Below are experts of layer 2 (counted from 0) of a mixture-of-experts language model. Rows are named router (the router's row for the expert), gate (a neuron's input weights, with its number), up (a neuron's input weights, with its number) and show model dimensions 224-255. Each number is 128 + 32 x the weight over its row's rms, rounded and kept within 0 to 255. Numbers have three digits each.
After each expert's rows: "mostly gets" lists some tokens that are sent to it at least half of the time; "gets" lists some tokens that make up at least twice as much of what it gets as of all text. This comes from a sample of Wikipedia text that the model never trained on. Tokens count by the router's weight.

# expert 28
router:171153170156095105158104153102083160098103107110105098120085161150097171086173100091090095098085
gate0:144117116113104108125118174119066194129109100124114196208128131146095177125170126157109078138134
up0:138098127155145134115114136106179088124187132126153109109066102129133128142118122120145150133117
gate1:130138094197115159113120129134122141156169086147130206185072182145121134149105146114082134099131
up1:166170186168087080096074140078148108149118063088138156161120062089176119108157117143099146146126
gate2:147139145163170135155107171071120144132088121167129127129124141205151117154133109099187117178163
up2:103139170095127147162109165163139150105067131134137068121170122101014169095056141102090132151118
gate3:122107128184113081085078088037107164131088107073142099156106089211108140176147120061171109181163
up3:206147144140112030093142160107147138089135125136149159143136151133119131114080123182116113118132
gate4:152131117113118114141111158157094116162140101130151108122188189197084174125103150143080093133109
up4:099141167154150087151110108126154150119118173117114072124086116102136158203164141131152132096151
gate5:152110157120131103156169144146116111107117151146119153063143123104124104097133110133110087147159
up5:104100126046125143130109142156114135105179105162147173116100147066117169139160121117158133095084
gate6:174168175082137138173131124156035136115120127128120134159088134159120080161130142143149140172170
up6:121123107116143116149109115059151092115180117143136131113089076102144083105166115165206133086199
gate7:125134123121116130180122073142095126123135125106120117095160137164137100167162091132065109109177
up7:075095130120169127150126105124137119160104084114119085134185071100141163123124119134125135100172
gate8:125119142091142122189110127140206059116116138143108110101136143121172122104104106150145070114173
up8:128132146144197103077133142128045102138132162134144223153157175158132171184081163136116156120093
gate9:119130094172110120139126140157097108075095117103104185081122069182077101107096081067154108132114
up9:114132155218131137078141091111186087148143120153082164142174113144140123143073184174076135079106
gate10:170114125136047153128108170129111151112126184149141090145133077122122089131186117099179109152189
up10:122115128120098124205146052103116105180186102161102127084095165113050177117138139128101058103113
gate11:127168170080088177241108091081073132136159124121082098142097110167113114192106140138189109167126
up11:172115112150120119150145131147146155160174152174154132159206154115181094126163140128119122079193
gate12:104119108108105133093127095124042102161124116168132185157164168080090143047164107086098145095143
up12:158155102123153089125142107132105133144145162125142156073114123069111149125113070109207102132085
gate13:127144066137079136175129096082202118167158111126116049152125174147114157210102100135102109137117
up13:109099112051109110092163148159114123142125162097130134138124037136089115076094148131191195108157
gate14:175125115175164071164106109156205184166141151155169097159109151093094146140120158125135101086141
up14:130132151151108129151104174152175128135139134140150199173156134141135105135135177149138134084127
gate15:154179136146148160106115067130043139136119136129108179174097141172097129192076127085152141120054
up15:131122118128107157160177090163106153127113091102127088086126177095129134085142112139139106102110
gate16:123139129113146156103119146099073166106120088163132146121169125168088144094101117092158174164076
up16:099134142134170139144176141137120078126109176063072124092176144123156149126150133167148033126170
gate17:140096100115113144157112169219110179166141159154135107060139094121099146114111161143069061133073
up17:130144085144117106080132068158137057095137169167108136148130177075171138124126147113138129136109
gate18:150137187143134093139123102085057102161147141124130146130132172117124126103147018118141116157102
up18:163137174071154097081112175141110097183156083128163080148179096166118104105093126161163152091168
gate19:112169127147132135159149141141122060151106140155131100082153072107130082157161141075083135126199
up19:084118042133129153103129123091086198101154142144161180146116082044131129137101123120105118140154
gate20:164125100114167082181136171108116107109124119182124147140105180096116190132154098146079110174146
up20:081121088127151098208124214103131133104192088176099128146152122173106175095160152146180140160105
gate21:147113106125116107045118137085107098116109159109128113124062150109063101135142153101123172077147
up21:154108118152122067074094138053171130131120165088096171098110135126096094103088156144142141138186
gate22:129116165189108151158122102107162117152106112110135024126076101133101098161155171154158101123081
up22:136114176122120080124162130126201146082108155168162125107181086156147082116105159152129143109130
gate23:083119117098145154108118111113173161100104170173094114142124118154079133104145089072144139125134
up23:096110109113131152101118126124133147136103159130108159124154141141115112120081129071139164130099
gate24:142101160104089177134125126099118154138136171179149105050080125210176122131148103110098131107122
up24:125120117186120123117157063121156127120146110138115140128074172088119159117115113104042084169117
gate25:148094077117162190124115158179078144098114168160137161129076159064094140107178097134135128100110
up25:135120107134126123062149115102048104116132173098151122136090120127168167139115136150124063124086
gate26:149137137087102126160135088136164110141142086146098091120087111105103134158187108153090105131106
up26:152153153095125158179116120095117177143118148106107114125146092131100031120153101109175115115132
gate27:167135115187113106098093122101111184190150141169155085202138077143079107132152151161094134158177
up27:142110091133151119168124178126135118147141089137116159167090135095111137170148175132115151115131
gate28:172152144082152153165104108144070144125168109131124130094108110062102139117116185194100146166129
up28:120140109180155119154094120096144101091111146097145115127139115115144118126097076139103115175133
mostly gets: "′", " United", " George", " GER", " Great", " Down"
gets: "1", "4", " ", "5", "3", " United"

# expert 15
router:157139180172094091175127163096104142111116112092120107116097159125120164119185111108076127122095
gate0:125106173174137111164115149134177119123123203120167114162145116118161157141220150093144184102133
up0:151118135116082099159118104084151050153107194115141110133132154158121169210152187131167149137124
gate1:150140121147140147180126109156079066126184121173102158141084226166182128179172138165139137080115
up1:086092123120108132085128159114178135138070153118104118076133153103181200111146158133104109125143
gate2:144124104141141124139162151101095130153152182161144100153089069137170054112208152182143135151163
up2:140119152184107139158147148085069174131155195147117071150127112051144146134149147134135144161150
gate3:112081122067107143192140115156131160078133186163141062116122151102112168124127198158155131120115
up3:134121141139148098176113134100086172126164122110118112171195135174132188071113190100155127131199
gate4:126088101135117149146133143128044137111110156151126169197087132166158100108096131134169102142069
up4:122103127143132092112131131088125176148156156133129184100164092193129157102095110122141162125161
gate5:138127126137139084099152178094045169079147131099126090119184156145134101056136080137100117151155
up5:161101089151166140141138146145093150105113147146137130084080104082141058091155105142115094159133
gate6:147146148189103102083109130098096113142137107124145127170138131064120143145129152159077134155081
up6:141150148122091103131111107122105092165152123103104120075103129027178165141171109098070169148125
gate7:119127187153140126115190162089034148162100079115156192133143110060136127140153159110118105153092
up7:120136128145120131177086078183183124146121150147099147169060039000084208080069146151122112091116
gate8:137154169147152117164100150180068152122138172157135088107089182175141153166114134111135123137116
up8:112107148123132122135086161101180153106117122128080172133147076112160097122143149129079150153163
gate9:092102162110133158175135119091084091133146118167105207132154086190186152127152111130083108142122
up9:127148155164126114105139169121152101182148082128184133147056176063096130071222161097092107118214
gate10:107153115068148140144135105138133191106156132142086160111160077169146163100150124142123113166093
up10:157160159143144162168140034120180114100113122085133165134114176178124128152144162157155156111134
gate11:113137091158107160124138166117217105131119121114147111113143129114113126149073171135086154178082
up11:138146144122136101116158083126097155101117102143124149111101056119120119098162099144154137120148
gate12:194156130150146147145163158104112131108115139162104148120077130244135117113142103192100142170094
up12:137088132136153118123119130126156125140102155124117124088141098097153133178147127186061092075121
gate13:110148204138109104125147074151178151111143174137131140200113054119111200215126177151141145112083
up13:154144103098141147106096126126107088147141097078100071105150094154169076126120126100154127157152
gate14:150151119046126115073151146123128112119162147107146143034138144201173068109080143123086193112135
up14:182125072059172091109149140086099169111153157110100131075133133171138153108130135141136128157105
gate15:177110147161111162116132117167138125130133128180183166194182073156125133147175147138128134185119
up15:137109128128089107175130147162083176194104133167092129108140144153113150119112096084128141155135
gate16:168107163120117086140136153138107113171102152170167112191114151069195161116170137113183107115097
up16:081105154149102147098135099114132106104154095136137097077153190147138097156043123118071179137130
gate17:150098058127110145146131146139166078153114096138113093149143137209206080096129112105084117146115
up17:142157149148119149100135127200067096119157125151150137207115156071145193169112153118143122141082
gate18:152121139122151112108117144090173089147123165179160144081112056074113069141146125112206154149121
up18:112129133125099090095105154116085101190121203177120126164168081083067105106041143196132169121191
gate19:121100139114127094149141095156033093134144133092131123051139155091125102065105111075070058122117
up19:111148193096122132130138182144160119113156130150141129124159112066110152093128106151091137122162
gate20:137122158133160084130164113152096169104113121129133137119138099128198102116155083123163116095135
up20:122125109095094143114089131091101123143128157114130138095119105132024106139065171117107100155142
gate21:131169135168120094171146170159087164080109134120118149192186104166160122160071099160065120111131
up21:143151127144160115138139144167151192089136104128133199180180088219164080146084095143093111125098
gate22:140084108147125129150123117159169111174180110116119064142093123100137112156146147144139065161095
up22:130125116189130116167104092140165156132146114108124086143136165149225132140146050128095175088126
gate23:133158136101140153117123113113089170145144085099103072122109136111163162141116138130223089110162
up23:152126156170126072110102107175075147084121102110201095148097095124089095073155150173072136129101
gate24:175121064177167106100076141111128134163109125125144197113095050097116144095179109151066101097072
up24:115122153060120144105175154081101091083168141091168119146139108086102121152158150173102201113177
gate25:095131080094111136147119088165073173163094126168112096059087112173138125106128097116190124141114
up25:140146125103126155106126079140130113095182106074123120168141176127217139087079140189072139115119
gate26:119122108135137117119134123125111188105149120149097154092171164191133102132133131138079102151069
up26:145129093140143095118113125135094079124178125125124111107104117085188142148101135145128143091113
gate27:117095187147108146144190144151088130133133180139102185162062083184162096166145169076136097082134
up27:102150122122089076140112122086163101094135142130145051072140118146146184148109153163054174165104
gate28:138187158125114108156104166151193176080136159089124119106166112197104111150064125161012139182070
up28:168101154108105119095145126110087142115119105197152101133074117044177131129195135091158123077131
mostly gets: "\n", " |\n", ".\n\n", ".\n", ")\n", "\n\n"
gets: "\n", " |\n", ")\n", ".\n\n", "\n\n", " \""

# expert 63
router:157147151133108090175139185115076126128145110110123111062108164130119138086189097107098113080108
gate0:148121082107137137134141113127133140159125128109114167155097170099144170041107089171076117125133
up0:118116113214129123134140182152073152143129145170114104096135135172122123085157101125178083097127
gate1:157125156162143099186135177112172174187134152101148129090131123088096150063003162139122150110124
up1:089105065127155138126135100142104112122146131147132139093081146098109085144153143100063140124097
gate2:141094109089105104113133124098076146177105107114113088218115122104098150113162110145061132148096
up2:129148109128119124077134182080177089162113113112154202142180052108105097165091194143074133090149
gate3:080128152092105123102163100117128108131152099078150107230096106118102121146084170092173173093155
up3:135132174043126139178116118147185117149098162085093090056146072119097124140138169105174103116122
gate4:083130098111148125159087144115107121111160078074122102167106178148097124127093103111153098100120
up4:113122116222154101144128116122072099168123099153115087172109196125092166133133133139149045132148
gate5:192140190165156092117097110171106113166134125121125049223167125081120095151115125142237175143143
up5:100092090147121145091154080151080043136124038168123087195106175035162125184180109107143102122092
gate6:135139113071138122136113180117144162175114115123114165121116017131033112139080144112110160123125
up6:133078178185127078114132101128060049111134111062103098222126076043144168091194143137135138131132
gate7:097122163149151087103135123100171142126135086139110169125086092062120155177084138130157128138171
up7:089149142134147096099163116149098122120134115131156080200094189165137158164150145093114064131135
gate8:131120134085125162130137138140098101145163053118120162186118089203109134106076121133147102133119
up8:079131130144076109118105109097125100100113130137126118145108131161165140130131101087180162147126
gate9:118125164141157108126144121091105138114179139154144192226075064074110144185171131170091136117159
up9:099151169172118178108096176083149140123141202119175111097143125185112144190149101109124128117099
gate10:154170117172106169144151110111119113144128103044072194176108136114134122112091128130145147131094
up10:149131166113139047073137039136141089059143143103114163114077062107173130184126128148153111141109
gate11:086133141137096119123132157103221122165113091129115152092154132152106121112141160104132143145158
up11:170104088153128139130134131159138106120139160098158099151086091120117077166117092161170137132142
gate12:100101100123151117095142124106101171101139082079131143067148157158157162100109168135106094146128
up12:135093140136107117180117084145146172135144129130149126143157093169138137136138138169155122131177
gate13:089134161129126159104134080125141159142151112150113139088127125123164120100127073094108105093149
up13:154115091109153090101112134149113148116131122120148201156098121107127122138093151145082165174138
gate14:183108102155166160072140201142130148165135123141129087156135164143062115098136100131111154132161
up14:107137145156049168096110068108078087123111142112137096131117143054119101071191122141124112169119
gate15:130117148071111101142142108169166030092166086096130173189149136117097117160126126166138079121135
up15:151103138158091137121122108120163185118094169114094083088117161081188122071120131164201130154163
gate16:111169092148135129150126124110114136124097152118114102150103123064083114135140117060131146086168
up16:133126072121151146142151113152097161140145076122141134217078125136134117145170103113186127124082
gate17:103139155197117131189138133165134085121091099142086136156155181156102113162106104129148148141145
up17:128122133119056114048122157127100174122120151174126084095105107206152210119187142121103122066119
gate18:149132101193136133142116129151150130153138087133147061022129177151136145125149087096144167061109
up18:127191090168119168182126100114170088142121104103103082137146174131162103085137100119235115111131
gate19:124091109167137105185156123177114140155137122156095103123105145178115111084096099148184145127085
up19:108102119178165075197119123157112146122123111166111126103134184168107133090126057153129087124038
gate20:170129164137137093127104130087199156150150160159152152144096121195107080113150127168070200115163
up20:114125105130107158114159079147046127144105085114115198192156138039114149115087117140196059061078
gate21:163097154176140146115125126132148068158108178117107125168094104123198119112162119106080096118136
up21:152127111187108154113067124127121149156132141186139146101190126169141122071191060088124097146056
gate22:202119084061132122126115165147113172128136106177112126101088097154119140023155138089126133109072
up22:097102158120135158144135099092056113146126109124130140139130166056170182202206103151153163173212
gate23:173134065078151112163167121131170153162141093145119111126123151162076141082222132110158077157195
up23:115142120128146143119060105124123123066114140115100186060138161160150163219104122144101213128089
gate24:133138154139132109141108130118138102151125109141120118031161166077109119155152196124146084132093
up24:115108132128127144134143175078108062149129095068124149123168111113092149163098122118145187120135
gate25:162099122083140113129122136151126098160127136123144181182145113099130097084040146123140174121077
up25:096148143126132143106146086125129117055123127125093062130115125119143111117186121171142084171145
gate26:112113064119193130123155083156144161154121105143094089119071140114155153091145116141087071128152
up26:090100080147164143148131038137119199125149143184071110125094154107113180136196100133084093163135
gate27:125118109122136094123120115094189128125136185096120174096155116164153138127104152122079201120142
up27:114105176146128149131156139173080119165143039133131175141194127124116105102154129100192114115244
gate28:153119068116144110137136070128053119104131148158110066189143181136149085116132087140122131094170
up28:149115117185144106107091109086146131119158136073108186112108025120109139138167124111221171127140
mostly gets: " |", ";", ");", "%;", " —;", " –;"
gets: " |", ";", "|", "\n", " –", " /"

# expert 49
router:171134171140110095154118142101091171096117121119100110115103142138094145088159088117107129091117
gate0:108155133126130178153143144112155178135126155134118113191078150139126174128119122113161123103117
up0:141093166121123106118157087131178124125136107109165077107173149171068103116128156165189128149168
gate1:138144136183108180175126101107108158147152104125119135145123180198157147100169159127137125149119
up1:148154152139111115096128121150176105117131121166119151090104114095126124144084129163114109117141
gate2:152120148158070112106121147067154148154124111117131039104143113123133102074107093149102144077150
up2:147094119142089146136143121101133152144150160133145067255133133147147176140129136130108113105072
gate3:180105121101130132159156124141106216127144113106161201155142199130088135121073092119054164131096
up3:076158140100093122157138142105168091139099172116109033082118135237170189144110118155160129107095
gate4:115149098158110175055128073167140201075124085159121147139118134159060101114155076109193076152084
up4:141134082079103154132135124114135111128146137142122181110109062142146116114151135095123128110117
gate5:114118117100106123141088134187141151073103098099081149118085073218181058107108096162132107100138
up5:093105109015111094125145072170146155092134118100088073131133092169080140175169149117172155154140
gate6:129128131166124139094116142147147189138124190090130058181192156127142164109141125111100069141126
up6:114131074130112113079166113150087136142118149118133130219113118109151134071128174154147127138138
gate7:118118113203137096145171091178123147142138167153148125231107042110058123119175137153131163104185
up7:131117099232122088129177108183082160167140144143140090174050076136092142162189153141116119116146
gate8:119134089088101147128122133045082116150103108132123207000145133173141120106141111145094132124180
up8:180107084109160105102132084157116150073077145170115113037171141133137107144149099143211125079150
gate9:112142085122114134125109141184146190132168132097128062142113132125179137106135088128143051124160
up9:106121128183173133151128132099081156106110140065100213087127147234115108141130147125199151121161
gate10:097122128055116129118119126151110194128142112133103158060172207150136148156107120142142089123126
up10:075135128185126133103133111160065074152096121138123173166151177129123157217157115137159085143157
gate11:155094125178135128094120130155109170146117087114099089123155130052155141122181083101104117144193
up11:156147108074127117039110070029146126106082063140132100177154102112093143152169142109115126130131
gate12:096125132104130124145114182132200118140108108155120131097113118171113119115156149090176171142159
up12:150090092085095119090125108173097226131151096171097110095117086153140121110121127114167138119106
gate13:159130102123133149126093055115167101168148144123100124107092244134109137129176116102150134147135
up13:121170092181117149143129174141100111114135111114140043134119102154115101111102104090194175100092
gate14:168072095145114117131137129105093120140130077162114130223085143134173112134150064132160159142138
up14:157099164128110097121123107109177083100121129116121055106151097159134112226181121122136137088160
gate15:122120112116138138138142167129043123147115133095121096255107121212173126128103080138180149106159
up15:109136147029084140122164162146065164126151132128110224129133132168164093159127153133140120128141
gate16:135147148118101091129101173121177120119133063120144119190149129166074110081125130087125135099125
up16:126135143062128072083126117149132094111133087118177045150168091129110178113116164121158127165056
gate17:138121109040092141147140184100059081154145144122132169048093150138134177032103116138108102107113
up17:132125174162146118116115064148150083101103169118152216126140142127105156127175127123141119085136
gate18:182142034087112118164144143114117078150093046138134156215105098151142157161134160115091084130117
up18:114138128158114177178133157148126140127103117148102212180148173236163138154097084144076114104089
gate19:115143107131150129131109144136191158147125095136116127121122185029102163191102165106147123155125
up19:148093155121101112092146116118131145156154083154120198185182140123134127129162106111080158104103
gate20:174105107086154130121061141178070170134090134104134100128107145218125094169123118170045094105118
up20:145117135046138128170144145109137076163141151129138116130095115140146042133097152089095097113172
gate21:147156091073148139121142134085202156123149160133119126215133123202126107094088162132131145111139
up21:151119117095136136069095116124089127140115089134126132093163101077134067065120097154043132090124
gate22:157143126121125149078101125136148113111166142139135179063136179175051157133076167125149055204182
up22:073133129073181122136122122117090179131147125096122124077111130066099095182123099139150153170119
gate23:097165174129128095128130147127121090106172128086123157126143132156101101132153151134144174166144
up23:127118155125144123080139144126127093119128118147117049142173201138093135116106125130092166094158
gate24:168153122114121157133100123159157175134138130090150127156135218126214121126086122117085077138132
up24:110141092115086166094135139104102124136133104085124221130130182148117118098098143116112110119104
gate25:091111150155097121114091156119151111169141178163060121190086204132144131088130138124167169132138
up25:142096079157115148152137155136131166143115111149178182118127097131137122100100127124122112145158
gate26:107119106047124113105148129132110254175124139141120141087116113111091150109077152072076146118138
up26:130130194180111171157106120132156055095134115120120090118133175182155167172155124178184039100086
gate27:139150098042130159126164110121203158124171129110120162152098133243103157097103136130127096163071
up27:128132125174141126153143162177143139138143144105131119184111115132137086178097124173154135101161
gate28:123128164197137120136158119131095098115152152078123103173126142163120144156212111143186144103180
up28:151163098040090131118113110092158094122138149133092210133099049117134141114082120128088136146111
mostly gets: " and", " to", ";", " would", " &", ");"
gets: " |", " and", " to", ";", " with", ":"

# expert 41
router:188149193166092119162113144082073190101109106134127080090065171172060150113159118104074117073080
gate0:137134151200061121077134110092123193194131096127178034094096122096087114139208150110089109153167
up0:118134081100196160159152151145055130088107143139135149107115176194147121133105092170143070173142
gate1:126124145146190131144155209130117150115072121116116113147094205151147145139087125139111140097102
up1:091127142117140087149117113134176119132163127098127168156144063055166103103124096158152180084115
gate2:122126157096127187153101150187221228172124105116170160046100126044152126137078185149056164104133
up2:085147155114174110152142177106179201148134092114128073071145157182081131126142145142120088148123
gate3:092142120129105129074133178102147126127116126103146102204101121073151095152179124155127161095052
up3:186169061112147123142125127144133056134107085064085122122125072123127072098149105127115115144154
gate4:092147107151124171146129104117104184181106089071140095136128174176088155155140108145086153107140
up4:140126141135134125115135123078130117150095116103118108119113132129149140138080077161160150125130
gate5:102107100146145099149112145125153161092151138111116086157198142189084082124170159135065168117093
up5:095200108153085153144140118049106120156135115183185044154108163081140133124066143087123097101150
gate6:093159138141140120126126149140142149118132109113154121128128111103067126093082167137127114130107
up6:164142112135132103134119174116127184144131115119102138134082080122081162124121126122151062152192
gate7:151181127093161098124103104130086148119184107147145165104106112121115126106149101101111107193135
up7:128120128139128153088096148155137129089110149098082151123150107102148135144110112154143144148137
gate8:114121147121087080115114165104201129118109115117139190100165151154128087158125089147118090169098
up8:121149191151108127060168135144151081157122152148121145088153099175142134166151091085143145119109
gate9:143157127179131120138057108166132212123173153156143157107060157014108107161126187147077163154058
up9:167155164126157101085123089160182187132134199230125108124114193060150076169171126091127114117150
gate10:168103114135124122137101141095165182155095096146058148125160177181130141102130148066130140145114
up10:131109073134118121103120171111067147135107107103118127139113072095164129101125102097081115136111
gate11:144147146113119127172125094111111178164111159102117053135105090157082114113110132069148113151235
up11:114140092111090122154156129131143088181167147186113131151140118186083106141114096070043151091159
gate12:096085101181075142120138095133101102128133093145126091121114079170123107084117177154182061116106
up12:131095077152146167061141184122092142126116094116146174155105146115081117180124177142141078093201
gate13:132103104147125147115128081088122155101151149140124193120133130166090166081170155162135144137092
up13:103113108118159142079089090156116126158156151173127164090135085176094137114141097154136083163104
gate14:140106160149125140146123152188117101125119112164133085144147128167043168135112155166068126132032
up14:153102166164142126128104145108089122078141142149143158136149148178072101102094155171161119144184
gate15:111140133109151152116125164123076127118183077139093157120133136160100120141105155123198177048094
up15:142119099163130078171110165161120150127125117165158139112136154125132106173166122145054052114143
gate16:096192146139095112102117127088170044195088081147154091147133078181115161155145166039096128086129
up16:107093161160142123204126212149106136141138120192126108095168092121141136070110089119111106140084
gate17:185126055133115155123108149048095085136144133129125121158126185132126142113105179067113177120093
up17:163116141122101123046102121136185131146135133102119167091125143114113166125120127127099157192168
gate18:158161083119135139152124147150054108124131129166133122091086098054127125117135101135073095135107
up18:117086097104145087134106081124144100146116147136138112194098101068148127138181150138148150106182
gate19:159107168217121090123124170122090103081130128110143127064133168105130128153076141139132119111105
up19:118148188110122109173160106107130099160123159094136163165177123190140129154140146113111115091082
gate20:157133091132150111120114160138095162122139122139107105065139141220128074188148116085146142103117
up20:108117144058136090116131095140210115139137134162129190119095051177145117148129122124163106112194
gate21:130103103178123075139133223082146128124092146131186104125155129139140118154137195115106129135093
up21:125150129144127112148126165081188074080119143156131101163172114129164133045138126146109153155184
gate22:135128143183084177093117083124126121104202088129131104117099172147070175124084140121096140087085
up22:147161140128125114097114115130140107131097163097137128148224068155219130062168110105089128150154
gate23:132156128189134102136129110137089153131145132123077111108111107172103131137136114144096126128090
up23:147092101152141172121143131113189147157113094190144164150166164161185079131099167154110124100150
gate24:174119145089127108101134079128137143115136129150138126078052153117105150157091158152102087127085
up24:153158168158126119123153080145171156131154114106157064127083153151100144166121176120101127094079
gate25:152137126159107067113111126115138116131082173159136124122144115117152129091237158100116058089051
up25:157169194141105155220129142147101151131104232119154072041148132122043097144099108155143117130077
gate26:231109112075091108173148101085128123121129167117183108135043186121134133083113118132109140121137
up26:196112156151097133156127138088108147123128140153151086136061151110158120143175105123147117120122
gate27:152123146144168132132124123107002081111155162178131124164106086124069130072119127109149143110173
up27:148119145138120131111145058112124148081156103168147101117096175102108140145135139212180092138104
gate28:129154067144125128189145123130141123137115173174150085169088194229139150080173099147110151121108
up28:110139120148161094101070130069149093117110133115140112140138093097163096134079143098074101119093
mostly gets: "In", "On", " There", "|---|---|---|\n", " Species", " north"
gets: " |", " on", " In", "–", "In", "on"

# expert 12
router:157134174161070119137140178111072152128118082133129117073113145153114134091163113113102120097090
gate0:095157119131108134135147125095169076132094149073126118099110156109145125143118123119054131154134
up0:104161076132125174127131084074143112160127118103125140148116134132129142065154129112083131126078
gate1:114125106136126146114139109128076121145124162134179090154132204092101124105172154118091190138142
up1:139143109126095070119154137094202074112134098096115095065058112171161124122065170173118118100146
gate2:168139134132137118132143133136161117119139128117125107095142187132139167057131118124100127101129
up2:154162129121130116155129090106120159074103115118134078092088219148051149106050183152137153084147
gate3:097118127107092156145112122106115115131105066131160105049120152147132139123124187109109143114148
up3:135155151065091143146110190161087125131080114094124215027185147219111100148167133139117120147105
gate4:135126175157102137106155127114122129113134058095142139114132096079132153101147153120139161159135
up4:109130074064156173158118126130115159130085100116123173106127159112079160110081094097079121111132
gate5:169138162066107088119093138113181137094118155139141096157101084171180108131134076134033103087080
up5:088116085039104129097167105166089182149134113108164079082120107159085146072136181126206172118191
gate6:133113131157106155113165145141159169141140119124114144083145110190115077100132100108166108089119
up6:135091119119110152118143150107135118121155139104129166094172142139065051085133119130189130112114
gate7:132121175107098089145142128107137095138119105175170113172157090119143147153109169137097168094169
up7:117122122175138127080093099085096165140108160157141121083042116107144144139161144157199120185077
gate8:086068131143146182131112089120103126097115099123134096118169175172103095126111060153042133108027
up8:116150150091100105104135143102083047143153150120126191082036126128209128137210128102192124158171
gate9:127115126118122114161146139060096162118129118096124178007163172166145110141126154142028142116126
up9:133122113107117109110132129121161126123090116087151169122109191096120088092122079123128141093143
gate10:129076146059115122115131153145117126160121203141137114135129149082077087133115141156091142094174
up10:138139122202101142175137074155098103135126130154126103165116148105145154087156107141129128190133
gate11:146119121102084111088099105095115131151131090134146150133112140068097158129119141121107197107159
up11:150138103141113168079106162136137126140135098102127137125188188187124199138117176192127107106131
gate12:155126125158141107140095138118141123121122077131129103079086132224116095089121159160141083170139
up12:125124160038106200156158163139079143166120110148102112134107175094194136117111102078134160124117
gate13:132137138079097102157098191050060117137101137161146163136108144135133136097095164173215148128152
up13:143108136139131114147100181136055193150123168150179107145152146141152107150116139157104080162129
gate14:156133130118107145050121121177153128105130138083135129156081131115081083088155102116082144150148
up14:155126163137127151150141161086087087160084099170134172146140144124144140124128178140154104108121
gate15:123152113162143089167159149173067144111094139110097100091149099108146117108110076105099165098077
up15:132135184140120169115091199099136102118151094131145120131122161149173127109090117133139122157114
gate16:164131151148059122093124092073101160100113132132144190039123122112093144113198111134137158108080
up16:123125118086137159121161137128151115136101078158103163159150099066145106144147078100104121104142
gate17:075136138091079114141148138069152091135128030156124169104153113201163193186231136093187113158186
up17:169134135255122128134139141117248126134130116140125099131134136133076085108090091145050146090135
gate18:116111103156115079148144143152120159062121153120149112155150113121148126191117123149100088155040
up18:179135101130145153160108111138143156103132117124130184126185151151165124177135137117080127122132
gate19:132128126095134119139111085148219161104143144070139129156172107104091092099134105148063102159131
up19:155110064064126155136126046118077169119141136057170129102130105209142099125176165111085117140173
gate20:152151151139160149146103119088015131151175122125107118093045202126105189162135136115179164207081
up20:142087140079122155109112135092132138077106126148102087084133078054105151172187106114113134125136
gate21:093148149156119133155136113106201077137132105126132107124165072083190125073120133105086112086116
up21:110105095103114128165112096122123129200132090122098137115109189158126103140159094145206108146196
gate22:116117141106154137142126161192106154161131133119082091249148083113118096135196069106123153136177
up22:101151066056137125139137090132129129107123186107118153193108073180098073137159114126154144154124
gate23:116144163000160104136108128102117117105112090121157137038155196129116132126154113142117121123140
up23:123135132183157133114137092149102136141131170097129143165127134161129106133116158133172141092062
gate24:154106084104111100099158132073119144117162081130118126089090085109141134126129182087086153122170
up24:105130160152133135133107103145114156154152091104125092152102126110134159139091097098175124095094
gate25:160159141129109098133138120191053083090146158105122176180154148149110116025129160154199101138092
up25:099160151171157100128109157120124140126151117111144165103104176168118149174199085117147145136171
gate26:135145160126072123118116123066127137155115131119110116107174127103177126150154138109118073086129
up26:096126140171159124147076156048104171144097167162127231056128177131133129129148067126094171119086
gate27:105118154179134119134130150139138125074136094154134055118073171086061101120114090123156131138143
up27:114134143132111187112130168067117145158121164102132178134121082224115171181156162134135122110101
gate28:109132121177147120117106115192129151129152134169113091133114190100186132213175130102156074165118
up28:115094189120107104113120200089116098143115132186103135137159101035159105119098135128135099093138
mostly gets: "|", "\n", " |\n", ".\n", ")\n", " \""
gets: " |\n", " |", "\n", "|", " \"", ")\n"